{"router_cosine_scale": 20.0, "qk_norm": false, "lr_head": 0.00519, "warmup_steps": 498, "seq_len": 1024}
Below are experts of layer 2 (counted from 0) of a mixture-of-experts language model. Rows are named gate (a neuron's input weights, with its number), up (a neuron's input weights, with its number), down (a neuron's output weights, with its number) and show model dimensions 256-383. Each number is 128 + 24 x the weight over its row's rms, rounded and kept within 0 to 255.
Before each expert's rows: "mostly gets" lists some tokens that are sent to it at least half of the time; "comes before" lists some tokens at least twice as common just after its tokens as in all text. This comes from a sample of Wikipedia text that the model never trained on. Tokens count by the router's weight.

# expert 15
mostly gets: "les", "ings", "ins", "ars", "ians", "its"
comes before: " and", " of", " in", " were", " are", "\""
gate0 [ 78 106 147  73 172 138 105 124 132 166 157 110 141 100 141 148 140 116 126 145 147  85 109 139 179 138 178 118 102 141 146 128 145 120 138 137 119 136 117 104 136 150 115  85  84 139 141 137 108  93  75 116 111 136 110 104 116 105 156 109  82  97 165 124 122 167 115 137 130 128 155  95 148 139 155 109 109 146 113 157 119 110 117 123 132 140 142 125 126 163 100 128 134 126 103 113 148 136 126 141 105 103 164 145 131 121 163 111 117 117 148  84 121 179 137 152 140 137 130 114  82 118 110  91 137  99 131 125]
up0 [131 135 136  92 150 124 104 138 120 138 153 110 153 124 135 127 116  93 135 140 132 105  93 162 200 115 189 133 127 121 112 121 177 143 120 108 137 133 111 107 150 116 122  80  73 162 166 119 114 110  69  98 117 111 111 114 133 123 173  98  92 114 150  98 116 153 133 159 118 138 169 118 137 123 111 108 123 129 137 139 116 119 152 136 139 145 122 120 115 124 122 129 119 136 115 121 149 142 135 132 103 109 148 126 103 117 153 143 118 107 160 118 114 188 156 136 125 117 121 133  68 117  99  86 124 103 117 118]
down0 [ 99  94 107 137 113 191 154 150 121 103 144 111 149 119 140  95 140 122 166 132 154 136 148 128 123  80 123 133 123 136 128  92 100 117  79 138 162 162 112 131  94 111 170 121 153 173 102 166  98 164 147 162  93 149 119 145 148 143 158 141 152 127 126 120 109  94 113 150 110 141 130  79 132 117 105 138 136  91 145 128 104 149 178  93 116 142 113  73  91 134 160 169 125 127 120 104 131 124 128 121 117 113 115 159 160 108 125 122 145 109 116 129 115 124 114 132 106  97 123 157 116 142 120  98 156 144 113 113]

# expert 53
mostly gets: " Species:", " gold", " species", "Species", " production", " silver"
comes before: " of", " in", " and", ".", " is", " from"
gate0 [158 118  78 126 159 124 160 127 150 114 120 124 145 156 135  95 138  99 136 141 104 166 104 127  97  88 122 109 117 159 117 138 119  92 163 137 125 134 108 102 151 117 136 107 145  96 124 131 115 133 145 148 125  94 168 118 151 145 101 131 117 121 162  92 124 132  58 166 116 110 139 157 119 160 118 137 131 110  74 116 144 126 131 110  89 114 181 130 107 155 108 164 135 110 146 101  96 113 114  78  69 128 118 163 124 107  91 108 105 126  74 108 153 115 130 183 125 122 128 173 190 163 134 130 194 145 116 127]
up0 [106 124 158 132  93 141 100 135 148 129 168 134 124 120 114 148 107 149 100 148 159  96 166 111 136 189 127 150 149 129 132 113 126 175  92 153 128 132 133 141 104 105 109 136 115 142 159 133 113 131 105 152 145 142 102 122 100 144 126 111 106 143 111 141 117 111 170 100 108 164 162  89 156 100 149 118 137 143 178 140 144 149 109 109 161 148  75 127 149  98 160 101 121 143 129 149 166 130 105 162 149 135 116 125 117 145 144 114 141 112 164 162 145 153 120  97 127 113  93 107  78 101 139 106  79 110 113 138]
down0 [146 112 125 127 141 162 126 137 119 132  83 154  89 164 115 133 137  95 118 114  95 137 137 118 149 127 110  95  82 169 128 130 135 139 128 139  75  96 153 129 127 121 116 113  85  89 169 100 139  76  85 102 108 132 114 102 109 140 117 123 148 119 175 146 139  91 132 151  97 119 104 163 156 129 140 146 112 168 109  44 165 122 157 119 121  57 149  86 129 166 116 125 133 103 104 116 122 132 131 120 116 144 106 103 134  87 110  91 132 125 107  76 137 117 152 144 122 127 154 114 152 142 112 131 141  94 145 145]

# expert 77
mostly gets: " at", "i,", " Genus:", " /", " ·", " in)"
comes before: " the", " a", " his", " he", " well", " (0)"
gate0 [112 159 162 140 113 123 127 125 153 138 146 128 139 136 132  92  70 147 104 180 132 127 127 148 121 110 110 113 111 111 125 127 115 162 139 158 136  93  93 110 150 100 134 116 163 125  98 159  77 113 145 116 138  97 134 164  97 106 135 147 118 122 120 163 101 149 118  90  64 105 111 123 132 114 125 127  94 136  99 101 117 123 129 132 137 123 163 122 131 158 138 139 166 148 112 125 143 157 136  92 112 163 159 147 151 181 114 110 171  98 161 135 125 176 109 139 123 133 126 155 148 112 169  72 111 110 122 129]
up0 [142 120 137 119 101  93 106 127  97 126 100 111 140 112 134 112 160 100 161 128 140 130 122 115 152 120  55 122 102  75  89 113  75 157 138 121 151 138  86 116 100 145 106 189  91 137 151 139 117 138 153 114 108 155  94 184 123 114 144 155 130 115 110 136 135 123 135 123 131 178 119 101 118  98 151 115 118 138 133  93 117 117 120 191 133 113 119 106 141 179 100 186 137  95 137 133 121 128  97 130 138 157 147 157 149 116 156 104 133 166  83 122  92 140 131 134 143 113 148 135 138 117 148 141 147 105 116  90]
down0 [117 145 172  91 132 110 139 140 105 114  93 133 117 166 143 167 123 132 112  91 123 146 154 115 140 127 124 133  95 116 105 104 161  95 118 134 154 109  94 122 166 147 132 113 109 103 134 110 130 113 156 104 108 116 107  80  99 140 185 174 151 165  89 141 164 138  79 128  60 134 125  95 138 122  87 157 188 138 104 134 130 108 106 117 106 146 143  68 153 194 104 124 143 133 120 125 119 133  84 116 140 131 141 148 129 126 155 146 136 164 111 117 186 167  78 117 121 121 125 131 139  97  99 137 124 104  96 107]

# expert 64
mostly gets: " took", " take", " taking", " brought", " sent", " gave"
comes before: " to", " the", " his", " in", " a", " by"
gate0 [ 97  97  97 185 130 154 109  69 199 109 123 124 127 125  96  99 118 130 151 143 141 170 121 121  95 137 127 114 117 144 109 149 152 115 143 116 141  86 111 132 103  91 131 150 137  89 147 141 117 129 147 153 139 134 120 122 121 164 111 151  93 146  84 107 145 116 103 152  86 147 123  90 122  93 147 160  93 129 128 132 130  97 101 101  86 135 171 123 138 142 110 157 153 144 131  82  85 118 130 158 126 123 169 165 158 162  95  97 121 155 152  78 148 143 144 148 118 126 158 135 125 150 132 144 154 135 147 129]
up0 [119 118 104 122 109 130 117 142 151 121 139 152 161 112 146 106 114 171  99 164 131 128 168 135  97 116 127 121 163 149 156 130 110 151 148 130 142 115 127 173 132 136 106  98 115 117 132 116  93 105 151 158 146 123 139 107 118 174 148 102  85 120 139 114  92 105 117 156 172 148 154 140  99 115 102 110 114 185 124 100 137 134 102 133 152 162 145 151 151 157 129 148 106 115 136 128 130 160 150 138  79 119 139 111 105 142 138  98 141 141 146 152 116 145 127 145 103 126  91 137 159 103 137 120 103 146  91 126]
down0 [169 126 122  99 141 135 159 152 138 108 150 121 120 173 172 119 107 132 106 127 182 110 173 154 134 117 116 125 158 145 126 133 159 107 132 105 121 124 155 185 134 163 147 124 104 128 147  99 125 139 106 110 118 131 132 116 129 146 134 130 125  99 169  95  92 142 156 145 136  80 128  93 130  93 122 109 129 135 122 112  92 153 159 119 147 123 100 102 126 132 111 134 109 129 112  91 149 172 129 126  87 130 124 124 114 126 139 152 147 106  74 127 112 120 110 139 135 127 125 142 123 126 124 120 110  99 129 114]

# expert 101
mostly gets: " Republic", "ement", "ulation", " issue", " space", "ition"
comes before: " of", " and", " in", " to", " for", "."
gate0 [138  97 161 132 137 107  81 150 153 111  94 123 119 103 136 115 125 135  78 121  94 128 104  85 123  59 122 114 149 109  85 158 117 136 165 145 159  65 132 155 139 154 129 106 146 134 138 166 131 136 141 152 135 114 142 111 117 162 110 114 116 138 120 116 130 130 116 142 134 132 131  99 119  92 116 118 138 148 119 112 152 129 118 101 154 134 123 130 136 109 165 118 140 166 155 124 119 122 166 134 118 150 120 120 172 107 108 110 116 153 128 124  96 155 131 185 127 170 126 141 149 109 129 121 123 148 131 107]
up0 [127  98 119 107 137 174 132 115 146 111 134 137 146 160 140  82 123 169 130 155 124 134 162 136 117 138 164 102 165 174 152 121 143 132 134 115  94 119 157 127 122 118 107  94  77 116 126  86  99 115 107 136 125 144 128  89 150 115  95 115 133 154 133 117 133 107 145 108 101 133 133 136  85 131 152 115 178 143 163 154 123 120 121 111 152 139 109 166 108 134 115 138 101 130 124 107 124 119  86 100 101 134 158 119  96 133 124 112 159 101 133 155 170 152 155 115 110 106  77 156 129 105 123 103 125 119  67 132]
down0 [114 133 177 155 112 116 111 130  88 128 137 126 143 143 137 118  81 112  87 123 116 124  93  99 138  87 172 110  73 129 140 130  99  90 155 145 149 134 122 131 170 138 176 133 158 160 100 115 156 138 161 119 110 151 124 135 172 151  95 127 183 128 114  92 110 107 110 112 134 130 138 105 107 124 140  92  93 130 134 124 108 143 125  94 118 115 103 132 128 177 112  96 124 116 103 102 176  79 138 172 115  94 155 125 124 143 174 123 148 100 125 149 123 139 158 180 142 125 118 153 126 149 120 141 164 105 152 116]

# expert 70
mostly gets: " with", "—", " 4;", " ·", " over", " an"
comes before: " the", " ", " a", " 0", " 1", " his"
gate0 [135 107 172 158 141 159 121 140 153 129 124 152 119 145  98  97 148 175  95 182 102 130 132 109 137 108 148  81 143 108 115 116 133 147 147 147 133 128 108 117 150  82 132  78 138 112  86 130  90 114 121 129 127  95 149 140  92 118 125 135 155 120 111 141 125 111 152  83  94 180  87 119 100 120 109 153 146 178 142 157 105 125 105 135 177 157 104 194 133 150  76 140  90 129 149 146 152 174 108 114 134 175 133 137 143 144 118 113 172 109 154 182 121 153 163 147 105 129 103 143 132  99 133 111 104  93  99 100]
up0 [150 110 131 122 131 105 151  99 157 115 118 135 114 110 108 113 113 123 129 113 101 108 102 149 115 165 115 101 116 135  84 118 145 121 154 120 129 142 130 134 129 135 147 185 150 183 125 126 139 137 130 106 130 113 131  75 139 139 158 135 127 150 111  68 127 130 134 124 127 141 148 143 122 119 111 153  92 104  78 125 123  77  97 160 145 177 139 167 152 145 148 127 136 121 131 141 139 169 140 106 160 128 148 113 157  94 147 122 138 146 116 174 138 105 151 148 166 147  98 121 128 120  98 152 135 127 106 157]
down0 [132  74 107 143 155 137 154 128 176 147 138 170 164 113 123 111 136  99 152 154 100 117 160 144 111 131 134  99 158 129 128 120 140  90 142 129 136 111 121 117 144 149 103 118 102 106 137 120 165  74 142 139 122  98 121 117 119 123 158 140 136 117 124  89 123 155  94 117 125 142 170 147 102  74 139 144 105 112 124 135 172 134 120 103 149 162 124 175 135 110 111 134 133 155 110 164 116 127 133 126  93 155 118 144 132 115 155  88 145 108 139 119 167 108 104 165 162 147 106 107  97 156 144  94 124 134  84 111]

# expert 73
mostly gets: " then", "ly,", "ically", "\n   ", "\")", "6),"
comes before: "|", "-", "\n", "The", "In", "=="
gate2 [159 160 159 155 129 153 126 180 162  81 136 147 127 143  93 107 181 121 120 138  75 155 103 191 143 144 154 124 133  91 116  62 174 143  87 122 139  99 120 121 166 121 114 171 122 115 147  97 139 108 135 131 101 150 135 107 117 121 138 126 105 141 111 143 125 129 122 116  93 149 123 111 119 197 156 128 135 141 109 127 107 140 124 142 117 156 135 145 187 124 147 149  96 150 126 156 146 144 124 118 110 144 147 124 130 125 155 130 127  97 149 156 168 151 161 103 135  54 134 144 152  87 133  77 100 103  81 105]
up2 [101  94 154 107 162 107 144 129 135  72 112 127  82 120 186 124 112 135 120  89  99  93 163 174 108 130  89 143 137 124 105 151 139  98 113 108 166 133 166 152 115 150 119 121 122 117 171 139 145 138 177 148 110 116 134 106 131 120 107 141 167 137 119 100 129 131 131 142 150 162 144 114 136 127 119 162 128 101 133 115 152 128 135  94 111 146 134 132 144 150 147 112 103 117  75 128 119 110 118  89 124 102 158 138 123 114 146  81 104 117  62 137 160 132 155 130 158 121 171 101 127 119  97 136 143 124 122 117]
down2 [105  80 133 142 116 115 100 109 110 107 160 125 167 157 150  74 182 151 100 219 130 142 128 115  90 164 115 134 141 135 108 144 138 102  91 113 162 166 157 156 133 115 130 147  96 115 138 133 134 130 109 148 107 107 136 123 114 158 111 124 122 107 106 109 146 121 142 133 148 116 180 128 134 124 139 125 118 118 148 107 147 135 116 102  94 176 152 130 118 135 118 102 102 127 106 146 120 115 148 155 142 116 115 139  77 121 135 141 103 143 105 144 157 140 140  98 136 136 122 121 144 154 139 112 122 123 145 144]

# expert 3
mostly gets: "\n ", "\n\n", " it", " 2;", "3)", " Ireland"
comes before: "|", "-", "\n", "=", " -", "The"
gate0 [128 134 216 178 159 105 161 123 144 128 139 126 112 140  99 101 158 197  99 185 116 117  72 172 121 120 127 102 168 100 113  95 131 137 128 111 161  93 103 137 138 135 157 103 100 135 126 101 129  95 134  95 115 105 150 123 105 119 162 125 162 127 104 128 124 128 157  88 128 154 128 127 122 130 135 157 139 161 108 123 142 122 129 128 106 127 167 158 141 152 162 116 118 141 156 148 151 176 143  83 140 149 136 111 109 109 112 146 134 145 114 133 125 174 134 127 171 136 126 145 192 128 130 140 147 107 142 129]
up0 [117 130 100 130 120 163 103 134 119 161 137 128  92  93 120 139  98 128 111 129  95 148 135  85 128  82 155 126 109 183 105  99 131 153 157 135 149 133 105  94 122  98 108 129 164 133 110 123  87 110 131 101 165 163  93 121 154 135 140 111 104 166 120 191 145 115 150 113 145 101 107 105 106 177 118  91 135 125 148 112 122  98 161 101 195 148 133  90 123 126 131 127 156 128 127 126 151 145 155 129 162 132 116 123 130 149 105 145 109 129 110 111  97 132 117  94 148 115 134 123 137 133 136  78 131 187 119 116]
down0 [132 149 149 125 101 116 123 147 122 125  90 129 128 111 104 120  97  95 118  91 144 191 106 161  95  86 118 103  85 174 139 117 102 127  95 102 108 144 135  89 167 142 151 101 143 186 161 116 103 142 152 156 148 162 119 143 131 114 144 157 132 107 117 158 143 110 138 161 122 135 108 124  98 113 154 111 160 134  75 119 133 127 151  76 130 144 150 142 115 106 117  86 159 138 112 116 136 123 108 111 117 111  97 145 145 135 139 152 156 152 160 111  93 144 140 133 120 133 136 138 131 136 137 121 167 150 120 150]

# expert 67
mostly gets: " 46", " (2)", " 45", "P)", "50", " at"
comes before: " |", " the", " least", "',", " List", "1"
gate0 [117 120 116 120 213 121  76 138 124 128  94 103 112 137 121 101 141 136 115 168  93 150  98 126 126 117 115 134 143 123  82  96  99 137 143  98 142 122 110 128 155 120 124 101 122 171 102 133 131 112 130 114 140 115 161 106 119 140 104 110 124 118 119 113 134 111 115 120  68 155 111 143  99 121 116 111 144 108 135 144 112 141 126 124 134 145 102 165 133 120 122 127 107 143 139 167 129 164 123 151 149 157 137 139 153 135 116  73 136 162 130 186 115 173 122 142 110 140 160 131 131  90 104 104  96  91  89 140]
up0 [155 117 102 112  99 164 123  96 150 125 141 156 132 109 118 134 107 133  89 133 165 138 128 113 153  94 164 127 149 131  97  97 153 150 157 128 115  97 132 117 135  92 155 166 109 128 158 143 109  95 140 109 148 140 125 100  85 130 111 120 126 135 140 162 141 146 113 114 139 105 150  95 124  93 110 105 124 125 145 162 137 155 115 122 111 155 123 121 136 115 140 102 155 118 115 102 104 128 120 121 145 118 143  67 163  95 153 106 125  87 108 109 161 155 112 117 171  90 140 100 150 135  88  93 126 115 134 147]
down0 [110 120 134 128 106 125 107 104 130 135 138 135  83  91 123 109 131 141 170 102 144 133 127 146 147 126 107 154 138 145 110 119 134 128 130 120 126 138 120 150 135 103 112 106  97 146 134 123  97 101 132 145 186 128 155 138 115  98  98  77 119  86 166 132  92 140 149 124  91 122 165 154 119 121  88 140 110 105 155 139 178 163 101 129 105 127 124 124 167 132 139  96 116  92 107 134 152 117  95 107 124 160 104 155 165  80 147 142 127 134 102 148 152 117 110 153 110 152 110 113 186 133 109 111  92 116 141  96]

# expert 68
mostly gets: "),", "\")", " (3)", " (1)", "”", " even"
comes before: "|", " the", "The", "-", "In", "=="
gate0 [150 128 118 124 163  93 136 132 134 109 117 131 127 112 116  92 112 131 132 161 110 165 132 115 120 127 154  75 147 160  94 108 104 175 140 142 109 133  76 151 109 103 174 128 103 112  96 125 118 118 113  96 112 153 143 143 153  97  89 116 188 166 117 134 127 109 113 113  84 176  97 110  97 138 132 102 113 150 142 146 109 128 117 148 165  75 124 125 164 133 100 145 119 136 130 160  97 149 139 106  82 174 142 138 149 165 144 149 145  84 139 143 139 100 130  97 132 103 101 149 137 163 150  98 150 115 152 113]
up0 [103 151 134 109 121  44  71 157 138 131 145 152  97 139 104 123 152 131 163 105 149 160 137 168 131  90 107 129 150 161 132 132 109 167 133 162 175 156 109 120 133  88 108 129 101 137 131 138 106 150 153 159 134 136 143 186 208 107 106 108 130  99 141 120 117 111 138 138 121 121 104 118  85 133 169 186 124 122 123 121 104 127  99 112 118 119 100 106 134 175 142 118 125 134 157 168 126 106 166 120 108 139 141 141 138 143 156 107 111 146 111  84 111 138 179 121 102  95 115 163 123 145 168 128 141 136 122 115]
down0 [118 176 113 127 162  91 141 123 151 131 121 137 115 121 119 107  88 138 160 102 110 132 102 113  83  97 122 137 102 116 128 151 123 131 151 182 123 107  92 136 177 146 138 106 113 113 110 118 157 119 148 113 178 143 106 132 134 107  84 162 113 125 157 117 103  94 107  93 131 120 149 150 151 154 106 110 137 105 115  94 142 102 109 107 153 124 100  91 161  92 142  66 147 110 117 166 157  98 162 143 141 148 126 140 122 140 120 110 101 165  92 124 177 125 127 150  96 109  89 139 158 130 107 113 121 115 174 122]

# expert 105
mostly gets: " Nominated", " television", " act", " focus", " Comedy", " producer"
comes before: " by", " of", " in", " on", " for", " to"
gate0 [144 186 112 131 116 115  87  82 105 133 114 116 139 132 125 134 115  98 163 122 102  97 133  82 127  99 136 130 100 136 129 113 109 123  95 121 196 122 118 124 118 107 120 109 144 111 138 161 160 175 144 100 156 129 111 116 129 135 149 151 155 148 105 130 173 121  65 129 153 113 114 109 135 125  95 126 112 122 164 183  64 105 103 172 127 143 147  83 137 156  93 140 115  93  96 171 102 161 131 136  83 179 124 117 132 128 128 151 123 135  85 135 112 144 122 111 160 131 123 113 108 107 117 117 127 121 128 152]
up0 [128 111 123 176  93 152 142 168 147 122 156 144  84 159 140 136 148 132 100 119 117 135 104 167 131 152 139  99 129 145 158 153 121 147 126 148  86 125 143 155 152 140 157 141 112 157 135  94  91  60 129 158 103 154 135 133 134 112 126 142  78  92 119 114  76 127 201 121 125 156 153 127 128 150 124 143 106 108 101  70 168 132 149 123 127 105 100 140 135 121 139 130 119 129 147  88 158 122 131 103 138  50 123 142  87 131 136  99 141 120 154 147 130 121 119 131  84 168 143 106 140 153 136 144 124 129 151  90]
down0 [106 143 144 146 175 102 139  71 127 115 112 123 123 143  86 126 145 158 155 114 130 144 141 120 131 109 157  95 146 137  85 109 148 151 111 143 162 122 104 129 141 100 143  95 124 125 151 133 122 126 161 113 123 131 101 139 105 134 125  99 130 132  95 143 143 132 120 130  98 151 100 136 122 128 137 125 161 161 125 134 120 105  89 149  86 136 138 109 137 136 133 149 112 108 117 132 129 117 107 188  97 140 126 138 164 106  85 139  97 126 141 145  92 124 129 105 128 143 165 186 153 127  63 155 150 124 135 133]

# expert 50
mostly gets: "e,", ",", "o,", "ation,", "as,", "ity,"
comes before: " the", " ", " and", " a", " 0", " but"
gate0 [ 87 122 145 121 109 125  62  81 137 148 134 127 134  86 131 130  66 139 149 144 122 137 139 135 105 136 130 114 146 158 142 123  99 126 143 114 120 131 109 125  91 110 171 119 146  77 106  99 111  89 150 110  89 177 152 152 116 126 111 153 120 114 144 144 148 149 116  99 122 155 145 131 104 127 163 104 116 131 151 110  99 133 137 165 115 135 149 132 110 131 142 105 107 127 122  94 102 112 116 151 107  92 138 151  97 159 105 140 152  87 159 109 104 135 113 125 100 113 138 102 111 116 103 104 159  91  97 187]
up0 [142 128 121  99 120 138 155 167 136 104 136 103 126 168 127 121 165 117 131 124 142 125 127 120 128  96 139 155  95 133  85 161 140 114 156 133 154 163 118 124 151 165 114 142 138 148 146 126 150 139 156 161 150 119 123 131 118 144 116 133 151 118 114 100 114 125 135 139 163  99 125 107 128 138 158 122 128 112 135 146 138 101 123 100 114 105 139 151 130 130 107 133 160 139 160 140 169 138 138 113 166 163 137 116 149  80 133 119 145 183  96 129 174 101 128 151 130 154 120 117 137 116 126 121 107 133 124  69]
down0 [130 172  63 134 137 143 108 153 126 133 148 123 168 139 137 119 112  96 113 107 132 137 133 145 126 152  58 107 126 104 139  90  96 148 154 163 103 147 130 139 118 157 131 107 178 113 152 115 139  90 119 124 106 125  90 114 146 112 147 127 137 128 160 109 136 152 127 172 122 125 118 131 154  86 146 157 163  97 134 132 145 139 130 144 179 136 129 125 119 159 137 157 115  72 130 125 135 134 126 136 137 139 112 157 101 115 126 133 104  95 135 184 116  85 139 123 103 122 117 105 204 148 115 145 108 135 109 151]